{
  "d_shared_expert": 128,
  "router_score": "softmax",
  "balance_bias": false,
  "tie_embeddings": true,
  "beta1": 0.95
}
Below are experts of layer 5 (counted from 0) of a mixture-of-experts language model. Rows are named router (the router's row for the expert), up (a neuron's input weights, with its number) and show model dimensions 0-191. Each number is 128 + 32 x the weight over its row's rms, rounded and kept within 0 to 255. Numbers have three digits each.
After each expert's rows: "comes after" lists some tokens at least twice as common just before its tokens as in all text. This comes from a sample of Wikipedia text that the model never trained on. Tokens count by the router's weight.

# expert 23
router:162133119086115122111157151169121157122108154166110205110133085138102111126093143087128111101151116148140146115047116091127107156142110132111132180179105131123133142158113128134104133124118103112100134137106131141202154203210192163103148120152067146148172130133089153126132067114131135126066167116119146081068154164101158206127087134083138146184146148139171095112153140190124082155123173113081132173111135102137117050096122142117141051062172133133077119084070117108126148106080124156101156115106126070132085109106177092099103151142107191096154136090087138120178163120125157065
up0:102135147063145153160126114088209105124098085137074194132144172104117086169133104170188104126136165155196115138146076136119100122141132125122095087102083100053151143111088075136134146111106150118123157113101171110145073157149128130166142149139121142112182145068176140116139095158163136059098155143055125178099125114108109128112121108112092080145046114098180106177105122121116138169114176113154106058166129179129159134131139140105197057102138114144123111108118117157127147197151173130072155107120123105110125178120124113077128124169169111183115128122120101158207114161167170096
up1:109213147162110142101133146174149192126155149151077175121153151178111100122166181150129119115108080139200116145076090133143104142150104133165115134128121136106141105131153088133197164170132143089088133162087088144089142136128141131073129105176130123127129109123190094142122101168083147090089166138131080154137122159074135136184136192078069104125096133165066119140105180160085094105109135107070111150112107201128148138164017116135172165185141124110133187131140141196076093153148107135124132098138114079157147169111106102135139135092136141153063071094158122114105149132149101100
up2:111133134153086082145141119098124141099140106124105102124131052127092080158093085132187071111160126108139175102120083110125160201056086104119147104148127153100165071207098101170108113148108091154142124137142116136183127138116110167133136146189116107116134124204135094140192137075120129126122109044098153113116086064152126108121137138154111126116126179180133071080121154110128119118114117162095159142130153155153130098128121125133141116094170173128102100116139123098086154106131097153137188098190089124097143095123137136151179154088068104107142118053157002100121123103143183180
up3:082166141057116163164143145096211170157121125088115141125134134084196065087141149141124123116067129094167121133122165176169125190096159122153148089079139139134088107111175117158133201134084133140190091161150131085116132173110178096097139098167134116101154181123151125123118089154127156097154163106131122120139152117043168189132085122104119156132139211143177140106182150115096088155150163170127122175126109152185103106109108121173169135123149088128163144147151140056145154095156137109177184154122119120134100098106108075168095101093088098143118143128143182088144162144131112060
comes after: "-", "the ", ".", "–", "on ", ":"

# expert 19
router:199128205137158135101146135140182122135122184140121086124107163153131112128122094107156162127124107115093130078115121116175071090103139191128141118110125143114096113107147165136174144122111150089164137125101147128138157072099164162159111084144197115099198163106099123162138145061158084128168189086166160130149098117131130149117126092057131130124138104126141140128192157107169096082105085143169107102180186063132077111154108124091169191169119127174142118172082103129164169098109162034173092132114116125104141099112101116181184134141074149108108176128107091145167148152171072106
up0:155166152112123162105105116158185152115174155159119153164146136173083084141117134135161150153076053116160116138125128169128059152165116156111147077060139182140094128086154088122155135071112136130112150121079135104124151105067071145170151125108112150110164142092158184130108167132175103078114089096099173047108112196126139145148168151119132084100137111112122137164127108143127146093110085081132159146149109098175119093156096163193104096122169082088153126135139083109148136143118125088080148168130100048136133119223110112082170112142121119149062190099120132147177074128105162098
up1:149188159121074110126053118102134149144079179086120128098163119119121168145085083133114131065102125090144129111119167158139091160196121147123168157102100118136120119137099162186125132093102127149123142116166148149136079161113168134091114060083149148111068079093137118124182101107085120168117163158164079081172110137053142131073100089147089102170125127123157162097178143166107110204119113105191100133138175127144106144142075129119094101118143126197161144120153082106123146110170063091172096150156090111124183114153162130114129165124132065107128134092137090120110085144122192044
up2:130119142164192149037126126155181181163140156139119145127142138119121075128105124074159101119114141081132122105120105162133160067104139121148178070116123172107125066103114097164105151080100117083139097105085138147139133164068132094163176154129180103104182104083121152114195127101170175159124133172139107155163137126134143130145111176118039107144101129177159110086149111124140143107070165151068138089066134113183161199070127134117164175159131121105098131175109177141162105118139149054090115124143128121139126113172098137190182107109137132106123168084139121187185092140100155159
up3:138133175125109111135088158213131158155137130109098091149100141108123153152140136194131090133144093133161124114139104134080175109127142112105137133146118179124107155120133124115098052142131124180152150086142119196095138096126172073182155079150105091086171134102100124146156181152105117095146171116143080136131104132125123108140110079144159065169096073122087153042130102115076151052096186196094118120127089111132079101130125179151120108128127180150169077172180074180128127064113078066194086130122110122127162129077114105142135115109064158162108157068118102106131115125093133135
comes after: "a ", "the ", "and ", "\"", "to ", "s "

# expert 26
router:153115133097118120131169117112121118141121083148109156140107082082135123085156131148124140111170115084131163139092122084159107137177132091126099156142168134223164060162087122135155095120130092096123094179149100115126079118132178131128155104119126155120185133150082148132143136139184086111129123103096145146064107144126097155120112081194037167138150108100099098187141089121144210126138176107028086102093151137137161141113166098102075147075100140143113150081093169104113107149145106138137112158158131068143152126137140172159135158119155160123132085137157148155107155041165212060
up0:164132087141051102139181124113195138114093112146174170132103121094107128105122203161149119114078101118132146072156082122166116107173125140155071162126103172133149123149111148111089121162098081139137189128116155184165156156121123087117090158101128093105130201154087136113135122120097122135073132087135161178120181103118123169177174115089088135089153110076160098111192123123108163135127090118072103127090074132121137097150107147157150074156102152174104133119067118112121121123189102137081198109188166136140170073054100200145092155106142117131127079149137169152082074129128106138
up1:140134086133142113134161118162197076151093124177154152062113133105152136152061155115074125099106153071114100113077098133103102108131158173152144129181109129098111090198169081125105161068109188123093128132047132177139185146093171119088193103114068104104144109074124127156100088114204137174158144145129089124094179100130068116106148146127106131132161145119146131128087060074098109095148102139079200123078175094169164081128141138144174168082126136131099110175109109106065131129144141115100115140123095125131120147113122124116142148137108108119096110121223110116136132096125130185
up2:097138134116092092143098172142061102137123101116112192105123084096153079105116138119089085068162120108135123100130124148117167160113153205129136132112107104111095125150078121139145055099070105180155139103163163137167133132109133103129139189160104127158094097157107043123190102177124088102148109132097163090111084144163075140154153101115134130107118114093078166149100135094117126142152134053118137110166080153144105185174109114138159097083063173148111204135092164097137093126155058065099099134203153162129089121112113099081144161133169099152112186152146142156182141092108100123
up3:129141185117095101164116159107090148116136108135150050115164064130108125116117179182113090103133145138119127141125079069122124160161099147148129106141143155124171135150053141126152165155104125108118102138118102086160039144165171088123138149122117191107121093134114109112135185199166138142174141195172152114126101160118091148090098164113130069129126109161172140080159116103125104191113153104115109131072124089168086169100120129150137143114178177174123193075134133160112087069080114151089155150129154102156192070115196138106124110123113183127083118078144058120154111167113173096
comes after: ".", "–", "201", "200", "202", "199"

# expert 24
router:213105161101107128130138065100136128120143166209123155093161097195103157086113104084109142115171145120090135109053120139092174116118139092102165131129156131118155142133098150100135122100167208129123130119114123120160118176112167164138107134153117114147162163162127127178132168116137107154120139172202130076098127166094119141092128090095150141159174208139134114164121083111102081125133185094117060188159112159152117114117087171096176099105190116139174134135062057095170166086151145099091163108061147165172137108107151125087161173167129179100129148174099114138138131145154153116
up0:142156144152181114094110130119121141137137107143080138091115154161166135114177114144106107133073108122105157102090141100132157140136074148110131116085135116171165032133040146139118113123097172067083107098113139107139067112175159138096170106123082178086087108074096090175135100149082154151189127165119112146130149195135131166121132122104179074138115152144150116125131142129129121182148173123104149145095123122157067074078167123112142124191070140148179104122149076096141032158093110130117129122122071110140145087117101076132164155133159088200153179110096130124110147144163208107
up1:174142147109114122148076074101162121107138095177162077099112132121129102070150128093063119082086114108146115142102167114135119111133123061194105099083031175173080142098125072159183118114138105206133144096123123132133106099167174187076213136143162156145153086165097099106126174163131161126115094142147156091161105139144171114175117117140172117113120129129090101138161138149122130156141106143080046168178124128132140150114112146159143133095207139184147088154153108123157148101102167155101125116106173162133133124124118177037177132154172144151147169154137112099105165133089146125
up2:075156133136154098102146123094143114131102138097198088153123109099119097124110120149056132111181105090123095104157156108181163079112055127130134131141119121104106169144158120132169079124120172164155084079038125157117181133153152149167118134146136122132078142123137125123121140131103076106113131071166073189135138161133132123073074145160174121180175150113147128105183186163096135121151130173111080183169094137168066144133100152130097134121086208154075145114081150079097158190094118068115150170109177078191109164128120114129150150116129167136118142123093129163141148172165193140
up3:140112149180128125170138166118114083114084178109175151103174060096162115147082082131107103117147153174091152170109176113090119179074137145117102121136113183156114043119112204064159078133140124172125193134118175134176098125138140159131074166121086086138201117117141122146116133123086108188171154139112100095123142173135088123090086174155134108100117141129162086087127118092103134122133151207201099093146115119120084182186150139151157142099113118160119163149053112092141103102127104162159147135150151175137114117119127146121131098133072186130058157157118142146148121141143179169
comes after: "the ", "a ", "'", "of ", "-", "and "

# expert 30
router:103125096103117171083080124087149054103137111153160080135079120094139114094106079109071194101118044128122160154119122189164105078096102214134156146190134116159128106102149093108161186125147117118160209087150098094127131156138092120129135164121151114120106084142154153109125102144092118164200161191148091108121111148125162113089163083165080113134114177110093107143106081094158132082129178129119153126127146177158093132158101096144136095131094099071127176195173166118102112130102111159148127085143142118132143097098100086161057060096151107117159115102106173111105129117082121100
up0:071144179145144101111114150136131126089174158103090120161113108149097106109133139126125139103164128086128150153110081145057165109094133141108101153166090089165113134141125134117174100162099146136154119076113158061070115149109131174093121108141190123162137129172131093107143116112107065111127209108133115129135167207064117093091145079145164133139105111193150093112133119083091146157127173072156064149121133145105093161133115102150165084063090181150153202128070111105087126079113179127138140144111037143121120195109164090130092117105128123195079102088133131065108144153103106137
up1:167144145105149099188127207173136201119115144107122101179086145073165051107149107087142141132100111104137139129141138089128122133112134137134130146112123127186133093086146174074165159100174096097116146056149076141077089086164143177170140090149139069132162122107110088081073126112135140152166144145159096127082102091084098141168188120147113112163141162179136088204123111082110146141117135142126060090118166090161111153084133094106084093133097172159159160178141118140146105058129165107146161125144134146165134094170109106175144174121113076087173157145099159115110104153141120195
up2:103145137110083118124101097106122168119121167098098137114074165114177112132005101083152087130098058114060126147113102098115136157071179173147166122159133149125090112146068182142158143059118159108093220073167113118128085115112098097107127068203087151167155144120147059084155105124104142093195134109175143118154161116172126122124068148112065112137143132107092103137111151140181121146096119075149147138109128121113147195105056087095131137127111091133155128131142131124111157143134113158127118121151137161123121183113110109118124068166119106187112109151147160137179121127135085097
up3:167128152253136105125157151148187162082170167139084155134133148110161087086157153122073127165087219135168087088162119132072113133096131078151110079159088114119099146100113109146102149118190109126125155198138109121158133151143121148147134128162140141182146138111104112075109123104102089117138174136173163137197166136145073143115124107180087144128153158138149150136117141067220169144142136114137177173141154145185115140111122137133076105157142135165143158112152184119093083108182102123188192110096091096133125159091115118112106108122155165121143129185093127174101095111123086132
comes after: ". ", "\n\n", ".", "\n", "In ", "=="

# expert 15
router:160155183109182136114143151138171118083065117129107086118153129120190116119135106127145125140174125118077119141137067101120176157097180058162085136121079116168120113124093134111141095156192080144168075109066140094138179132153122045115142152119052129137115115197139108109097124098110124088112139087078129109090143141156114147176177146082110132132076148131170130113192160140157103146116108093108137187089095122133158134142152190111090090154132094134086142121135165094130136094112132126179194124152126098082148097104212126123158118077188067129127204149110139152138144159105131183
up0:111187126113144119158094144159182095178113086141147129138132089104089088083145149136112137127126098143130160178157068131080147130121155080133141139054115186060109054165053132165095120127149099099068183117139157175066149120140116116202120103225142108122085165125149107106062079143126195103200071115142177148139137112131099169160137150111149130131141133124159132106157121135129073126065150165128089174153141099136145086107160137072133106152128139153136085095111119123133174129147091127158105105183164172144073173146110088113143155104153114107178087117115135154131077124127165142
up1:130101135217128136145138139149200189118150117092118199101102159098187052046139090155154167143130116077134144085130101141110090082096117104110181167082171099137159101050085116150143125112139112159112116097158140143130126116123115190175089186171157115134128087170106145103080153148142116127103156136100138144112119148166139176089115139172161138139110083169145136164146173151117168153132098107089097165108147126134124154103162108201127152090176046151092040095117156102115137097167117133175185144096089149107124134130171186070117125111110114114147130162105109112112085142119142161
up2:078130082158046123112119105131121130144126118139146116105115122128147140053157159139108131223107139133097120135114105144177170050121138146079163140084066118062120127145177091133140135112109089078099145086112141110126152143174127115158171153216147137160104161152175105159072104100062123122124144120153146138173147147121125066097166187097168147097129133083119133138131120147119126171116079064128092190125097113183144078163132137129211113144134138116136105098093125132162134166127084133104189092179118141139124083157140127118168132136158165159114131187145063138209104074127100105
up3:098107116131175166101152060080135075070143158091137138171112131129157122139150195108121166073055118078156136135129150043086160102104135090147114112105112194172124105138168162144116146134122132168139089081177175122138149104099124135152153126161119174126163108141077135127135071185135133178096145138127063086161121088065096040092083124130098106118109100160111113147088138111074131172127127103044145102191158145111127098103134117122133103138126098110137098071063143158088072130169151126149133118129111154094080113117090133124139173072162170148102162128104096122144155104145171176
comes after: "| ", ",", ".", "(", "1", "; "

# expert 2
router:130104089117151134099146077153088079072092090168101087097103103109120110117066141141107139119127087165165083160124098085132156111095102099104143147108149116174154151130146154101200134134132082111158150123088112131162193117148120089155121128141136164154053101177118171103105093151113161148184099164114147082097175112101115158184167171150122176082176105136145075097120125124146136123153090100178144158094084173157125174157137152120109067151084117106065145169144138096169081149111199123179168103166061105123174131128134121097120057077179115119165122146116181085138114198137120113
up8:172154055193138081108065156129077129120105099124157168167092067088174116106149076119091124163170093124114137197105152115142142141145143161139143149131135092097162104076167157115072117151114122124125169125114096111182123144123082135134121130141132109102082102114150118079055108155059146084144165181078136097142173123137130113145129116152097150120093224146147129143128126150092135120161134149150144124138142126169094138134195204199108154098117150140198097130132134110062053113181146126137149079159072140108125122165129132128148114175153168129080102103200165075165124115121133105
up9:099160118157115081131093154071133158132118155116157124163112108123138123151077108192156108116108131109114151128088171077071068184137169170132086159072131133103073131112144126085174106029112105105134169096079142196076091125111151083102124155128080129131157111158115119138109155140137100126164088162151102128196116110157141131147151083132135117061111149125179154173165092092123073108139104144085161140112153074124141127110093119165165106120085142200075150096114099056176125135108139135125102098122109090101133122149171137092081119141169092131188133100113134167088060201107179144
up10:112113151175214103145173140172189122047105143210127075136097150156103093153129171113138168138105092128101107138117157157113151161121112070104148140133170128139144106177092120094181121133124118202187108099107170138141146102138169139120122151159140071138100139141095159084123118183111075104141138134095146158124133164148054121136149106174110139108093111127131171105064114130105134139159111098124122103098119122209122140063142147168102095170179189119108152129171071147160112103141152115168116131114056168161161189186107117127143101075093103115183125146196076130154156120161100130
up11:121170170147079094114132126152104115115126109137147106105121157179146064172160122149112062163118127153085099115114105176157222106135100082112130137087169188108096146142154109173152139111157164114127089076110116167137106166164138154099184159138133153145071184132139069137114088096098089128145074197115175162132119093172109136119093145165158133147141118086145065124178162139109123146173163146153152119133101142148129124196130138095162182160125108175123124175171161163095108178114178119161148142108144063137168138099129127160121135118150202175152161204127144116199181096153170147
comes after: "(", "in ", "In ", "0", "1", "2"

# expert 3
router:120154113117124128126132102100113128123140110092098081157164118169123150153114065164143171139136113194154087088069115122138090070128111082126142094182082136102143120134071122131128114118151135171170106044090157166128148093113123127185111104139208082066104152061171140151171111049116095138119209153112153139210094110158071132093161099108168143150127182136092216142140149153139123109118145129171164095124111171107068134122112179084157168121200146100138150161099124099159064112181121119107112090088130136082153121135127131105115125126118099062104091107122143147136108141119161133
up0:194150093141102078171118130140124148098116142169136149109071129213188144081151135121161112111083221113099057146206138109131104112139144160120138144123135137184121124124110095142106151084104161096177113090175108199130100149131149171144112165124183121152166134151149147127221151080093084082157110112108147171137131135123092163112139095139102164169126175129173097175094155131071158090117110184094127148171147137089138114136133158074125156150127164108141119169151160111160106132145048165129145141100156150154184117082143115147169172112087191147089114172111143123101125090078134103
up1:165101149148133124165090145073097150106110095131142096172139192137071133152064090150169104082138155111103076096102151136121097130162135179141111113154164150125144082172047108107140097175164074172167089123164062081121163149170140214078135168119129162131174174148112133096109114122110188098062169128138163157120088101174133118150077113153066095107140162119129208146150099127122119091190126126105113129111116156136122151129116119151150156162135192202158137120148078085110103128183134149166103121131148130130088151144136161117086092132122181108069132125200134126145101173145150147
up2:116145052115183068084137104160175086146117153143126096173192141086122159076143148186108104139131093133078132190097172110123129121167104129113186113186079184125131125149148119080155156142088089099155129114109199183131143194118151121090161137161118096130165083113151151103099160170082119088088168151145121115181126153116126096131135118061137151168135104125120131148120154099119101081134152182100110121089097152123123119045115155149170155117088146138115126135114192101134097119126104070133153106181145080126070152154192059105121152067181142117100105127167105162138085162174126143
up3:137145114094124122079136089072149181133131106130121110099123206133125160147114119142110110192137059140162146112123138163150133095106096197125109100173123156122143080111128098126084176054126109099109124043146112121062067104111133105116178148125126172149129171078142158137091129115127070120064124181105117132112096164172067122106172146108117122139081066198140054121144161130107111130128127182081179114105132156114149113118115075114148086109082106144179129107181089133122105136145169155124170202118130147148109172122140100164134117158138143158150150135089113221166120159098195137
comes after: "| ", "- ", "(", ": ", "; ", ". "

# expert 6
router:107114091174189158125144118125149179092136098107115126167094123075130121158137085108112122125072114155138149167113208088120125127152132125156099128125162110198210151071131068097107122152154035153128100105205092121090162105125134120164085051117099130164115118157195148125140144153132113091165113170136098105122084126119122123106135094103160154142143176080127133158098062103100122113149154155053146130132097175140151127136099112124065162163141166116162157153182142159131114099188112134109164200128095154119135093094178157109093154139056133109139133150149085122181140167149190096
up0:127144083093176135150133190105141136138122137133117152186076156119140116117157095139053099152106121064138143141151072115132177145065070130107109144156091149121173109120172083118195093126129119140150163105133166073084132113169108142075056115156145135155132183126196075130180184131170164137140131138125060105144078118167175084136147107186121162166142144116081096163162142135088177179171165080100114085150163193176168150169114120151083161109171099156117081135124202123125112146118118124082168123151176129115188098159129138159134109084132093105093132116124154130099159121131122117
up1:134155118127120130089105103117133142123115155147154088127139112094176112057131143025134119136187104127103149085104114089113072102092099137074129098153131171160150061079121212093108164159117128110164124191116137117137152118152126077126131212157079139139137122111155129088147174084182111117166090117158094117103102102085149164157114054168099089075161165083130060165106081161066111120111122140114172094123131126132146116159093139139112146133148129100077077127144141124101146178154151130141127125165148175121148079176104187135151122138058155171149100136107049072108113161126095127
up2:120095135159104154162107119122095110062161173141078116150078098148131096093140089177120114127135102126110119139132131107197127143131152088133112130060119107177132058201152087147170104173041074090144153137092123159089143160191179164123121105200132079114081128075153107144102104105082148105115146151147149141150106146117122116113127099163166136116138140166069095124135086097066120098091097153106066191161098167150118142156148108115102152152142176057139170117159070125096157173179099181164080130105152096146098148125074106154108118102077135167099105119095177123119125142120162092
up3:103148108113153123069166098115137103154127162166135179099092170138147092064117126096115092112107114130215062179153132098091144134193178118162126106074079112083177114137154115107138108116073124218064127137129152164105156089119101131158118111117160070133151139143174153159120174146079169087154163085188158137196116141094123168163150145132071143104202097142121086093162190127156129117156076097141101133163112115134069155124135131169115166128140159096113121130150141111111187126103086098101157075159133093147139097155162198121154131152127129065114081112135108155159155151092123154
comes after: ".", "\n\n", "==", "|", "=", "==="

# expert 41
router:089139113117127171143138108116150125087132107125136151116133110186130127160112147138147120134112154063045145141118094173120130129139115107146133159095092119148115082117101150138121095161165151098135114139215144127147100154141154083148125157127122103147171151092112108171077064102111095054171148118050095119054127158116186101078118106084108095145128153149145124186105158149093157142102114136088198120092156107109122134121130145145062169131158143085097147092034218111100139106142176158145166089082166124090109132130170168090133154088148195144107131095139153112129147089163143230
up0:133152184109133096102090084156097087151142107156210140107143061167144140117125126134109097130117102158118161180123103097131133108170163175107120156104062182148154086146130141110111139172093147132171088111127145103085202092084127086151128099166116157133165055177103119162105102171141146131119086138107134103161137149148164151126126119111124081137111065126153112142090104146098151188162187122140104126110119108153135090093107125144121111096155181092072163079096131159100136141091148115185138070148145090127143099130151142087155061026212151125119133052111170159180131114166169153
up1:097133126177110183064115112112107100090140075131065155144162137139153071086143137101136163163119106114082129088180097118147080139166129092103114165084095197069122062112106138099126028135122108150129145085171177146165163135088107106147193106125137148110124204070140119143117099102110099135144106145112163104108077122080161127148131056156113080096135127186102114111145134103122184101149115151179140100093147194088140073118158133148104134165067112115091129129077147148104172102138144092084147140104164071128138111128131166102084119153047157125145175089125129144119182147111138117
up2:151149104165102188168130149128152090083170148163152153084155105157066113164138168177150164142103132124115129144163184155152144205112171111096089165154101143108134088149152154161129078191097129107129165163120072126172123130126168074130123156156233223124049128084121163168101053157092149051175143173134110128142135113122080140115112107185087100150157107142136171148155142171125131103142125159129128113147106102143103167117094136150138137151163105104118103149089114092070128132112127120131089133155116095113138104176092094129114066143169148098186165088172121146161125173154127161
up3:160116188126099097098097160192114092096125154134117090094105089144182137135105119139200214097085173137109089103181143163124187180184117119153070099151201133122129061113121145110180090110116124121140142140148143111055109176139124124104156139177156108142121142109126066140140139146110138077125097172119127153124140104086126092123130112108144137096159170139128126147114197131073110153090163148136181146119130200086107172118092122115144140104147090093173071131085162111137118099087138090139098123135122212120108180144139119141145135189079151122026161133149155160102096110130173157
comes after: "201", "| ", "200", "202", "; ", "199"

# expert 17
router:091110188123153153137087105132166092087126122110108079144132089128115113169176103118056118112099133140082073088113164204110118185174121137131147115168159101111140083117083076129138151167084196100137130134107144178181125127132155091096119137121163082123148092129141145115103130125190085066139096121095103106081165170128157157041091110132085133130134091114105139146098140102118132138153134130113136106114148138146156077149073151108123134063090191087133125118133182160141178104096104148137145066231107189096171114149118155123095063150147143085070190147116175109120135126139112166
up0:118118196166135101132036129137124124169149133081171125106092115105111175079154118136090127089188131175097112079123170149117115102111132166148140158085167133065097144137142141112084122053073070165146144151102160069027151101191154120134133158171140136105158132080139131085140117047115072133131098112095153138124160164139143100077135112159121179087152165172097178148126058151143162133148141127128104129156111177114180119095096113149102140127096154141162096112160111072115140101133170130084140154183129144134096144062157094118125111081082139124141112104110178127114175170183133140
up1:107146226200124188105149137145129079136080147121109138146093137174131118128092174100122138155122122134106144119107121091149101144107105151130123126154158148135164066128129066071136139113098041203140102156179106126148115206128138125115151165136164152148111110166118099111183095055160156130144212148093133165130117099104164174043120129100174134050055136141102127135106109115138109162131093133078174113117131086081176141104123142129144168080139111126138103089169158198175124120115070108094142111103126120169085086146100131152157121177121140140170152120084111103145085138142097140
up2:142089177077095142132061111122067145136144175104145144088132112096163131114129178138135107185105101132177043086169174143097137169134114122085092100090100103107113171158086135133128174126149127101188106116138181165112154167160104138105115123116100145082083147046133132132117124103154128178086133171075120116169183100106127136113113096139113147121099108118171104136104108126178118142112179137044129127084174082142094141108102113142119106139169135057149108130108129175122086185174129127168093087116125135161077070109164183132089183098074119176103177093150114144205128117137139173
up3:186107161136124145187077132132155100148151072065078055151124080110118048070140087129100170146106091092125127089165148130094175153101121114131159120086064150179122125160152173142112103102128160155108097111149169112130094109128125130180092097191155098132102139137144138104170158092133122097115186122083057104191165155120089167129100153142097114140084157147094054097164144084097157136140104109126091089134170104091145099128067077162111119108166158106144082128101120121117143162149097079205091069183156150114136087172129152141120096133067126095100173116108135148149152135137126104
comes after: "\n", "|", ")", ".", ";", "information"

# expert 33
router:154140124137108110098125166142110128159118167066135062101120171142106102103157124066161206137112142142130121081118133149135171102150173104146138142144130122119101149139202152166167145118110155099091155100077098186122067107145157124092153162090107088068143147134122123174143171100116059122126115080153131168117145165090169169173110137107155128159079038120145109100142134179101071149154087097163200075205117164104104144127130105170130161075156147120152166109110155186134133125124162102176156179144136123127099134102100158079116070146192093084159108092094081108144129122185128102
up0:135150104127109129154157087174120101094137105158074127121137137175138123140106069078162183156119160143176130102130146166105113137163049124168161183148176174218112185093102120174114165146122119116129104122064119097106062103100116157113110147102106141116076080149158090136123107109127111116089136123172144156131127122150127146175153053148131155153125076101211116071105144091098202149107094163105126139176068153125111110114095138101120055162128166147136141145150076109103113128109127096155048173124115189090135109131164116168091089132155097107159148093163080104128076173159159126
up1:145156120075138131152080140134084124121133201205164132130127101109172070155142113125137142096124081189153115126155143134115107111162079181121117192151122112141128150194193117106140073112150095150121079105139101130096137117072080114071112147082093164093094137144144145151158111139120124157130138174114187147094160086159173158160156163155172133128144137160063138084141102057091098098098088156127098132155133166171093169126154169183211174160129133166127126119188127133112140127161164133120196128181142131170154120203119183133144106131137135111155157091097062151088173132151090144
up2:148135130097172097141163140138133108135195113066146148092138172132199068130176052130203154093106132113118158171149062147184099152109151135119114089120152157142128154207174106121170106088080091120133131123114141150130130128093128104133162125116104154094195052142166128136176125111092142186119189132087115127078169151110107134117123117172109075136123122172142057146096140150110136133104134158172154091121096135143209119115114103110103146107127181122149140171164106121105054119113114121169176111122072188115115168104142161137121133141048149095121060109152081141120087098165145097
up3:197129180133116111157106103125178141138146198085214160148139086234153117087073096103139170163103081155155076123110085181115137122126133084093151130138126144125125152138094170126165156107123166091106159143117165121141069101169137153142149098075112120137118100167112076151156127145166076155116082116157103145101164129156135164186075120131162148138157154106132144138098123134191112122131097128144109083139115124071114115151070182174114144107179139159091072114133165138160141193119093126098134139122145139144095162181151145108115099073147130194083190192149114062135136110123124078
comes after: "the ", "a ", "and ", "(", ": ", "The "

# expert 21
router:136174155039157161119148171100108061129103121117107204102097071080149173153176094150187159138094166180139127149121135121066102085097138129123168077135132147098105166137130114075123129141126078114130121031063151132106121157153143132138156083080161158148134174178134161144107135106132113136062149059112075098157110093106095170163100169184112115098107109159147140133146181139126131116134121157138146134159090109127098115068147167172164139122143106116087103134096127068157125120124171085111106104131107103153161073105096171183085123127137102095134098118170057122133128130062136079
up8:064182122113110091116117118142113193215104136133093047100187152115098112103166095102133096145122088088166084168065113140120118100107112119097084087149114034135166120138103107112141126133130130147170168139155139185148103159125140070108125105199138135103125162123095098168182088107147147157161141122201091192103154136082121126098119135117149131134119130091105145106146121145121099108160125140174137129140120129135103073149092117129158136176118158113133121158091145113098185154103080133177129128155155127130151115215112050133064106036136123104090196099113104136124181162110088145
up9:122138085137142154101098145125094143189128136114078118164217112088154066147147095136160115152074112129160097127122072093076143172127134148156101048117144124111174140111184128190181146143131128108104159140182168123147108127111102122120116149163152089111068141167161073086162152031141118114109131184142124130128095098138109085184146153119148157044180117147100080080147170118070123095144135110146107117092110093210140116088071093128140090094165151161139158128166134101085116156116178090076128129137135080122154134162155103117122082102129099148104134070117131158123069139134128077
up10:167178064125121132125116180116123119142105153124135142128119126103180122116097095161183169119132126105098100147143142131119052164125046163113099105152087177169146101113134175179133118121057195222147139162136130150149121127111142115140131085132134131160104066032156096167147116098062097105141128159197094090129114128119144142081108108064144115159128175160070176150100122138100051097161129152109121101165084166107147146172135105181154153090085146111137134105092112133083164064140121136175176111069146114130159103146080125132151139120164148120135112161090109121073147133187120118
up11:171115136075124108116066175197173143116132165130164117126121128173125073102111082103156082107082149190148120115081149126112065086105113138168082085109192125100119100110114098182177130144093156136085192130144097171147119146107188164175133112186149167093119151114145143100186066098129101110115184114113146159195116113073069130115131127036133167145118160119153150089166142136118088124158104095107112125131160115150138111129121099150116174157129096074187103201083122142120150144136185100102142155067104108165184117121161139137112135092088159151132143111136127150101124196108119089
comes after: "-", "the ", "of ", ". ", "H", "\n\n"

# expert 46
router:148121099158071097132127175229154150132080145156074151120168135135107129130059110125133134119110181187135122131154133145125075115150064096116119141129082116143108144118176158106129155110128110106135133092178197084163137196131139159110157118121132091148146104109084145108157129154171139091120097139089112145135110141135123128166088166124158107141152075100130115153108176167100154099095114216195075168118123123149202116109149159159165070155152128124052162197143142144132091103107094126144074090109196160161142173098123099105135176106108189107170169136106073083149151185128136113
up8:155122165160078082104147131121165161106059119157082137178108187079133105151148124152134146164068108161151116119129099120134142149163092131160141198119099157183136098176155138124138153108141137185136130095180137176078108183140115105180125108128127088140173163165077153113127084078116141138118147086121147095054108103141133142102112145155124068118140158136119154071145081107098149041118057139088134083133130159179126126117151209103152095068079102140130118153148195177129087140143182075171151116127131124142140204130096104178140158111113124191148141149110165141166088100151102135
up9:134162181107102131121152112147164093160072121137138106122155120101161039083145183113172104151151142152079148147056043106100165119086115143164070101145076147119099131103145101056088094127117159120165164131141192132099114164121134135108110120146155121142134203142103148086071130124095142091144141112122141090135108152171206107106152131094170141085171063150126159140156070037092166074132156111108131125108079178101098182128148084174161067105070146116144171115119121127087141125095117068133135101137136127133112122156130139137100103114109153108119151115069059154097118105124164130
up10:112141091193128131159144126134087134112083170125085133126142088109124205047189056108186110151043190123176151110082093096119121191148086104100194116129101193130120106175135164146122120165145129194110177104173099105133138154129069121107126123118075127162146117068149115081113062137127118090190188158129096166121105154052144116114125122125124098087138170125152132153097164172089148128110148158120169137071122109125153117149108134130111121138119150131128141162141153116086089151124076130131130122200087145154105121113156117104135154086120119090164115058106145141110189181123162124
up11:088128148143129137126096156126161164172143094125094109158160130132117119122139143139081122163054123188156119102144092151125148102130125153079140142146129168087118129111088095145092140138154148129133161077088153154111160203143187154207192120098123119149156120093069129133134179146150147076151165148169115206200167178130135144101148141135074120168102106130088044136108115080092151127114087169115151162224161092168135086084126121125090099165135133099154126110134152153111146111112117140138146112136151114165107158145130169139127158120116155108164088188097149115232167151180189190
comes after: "the ", "The ", "a ", "s ", "No", "– "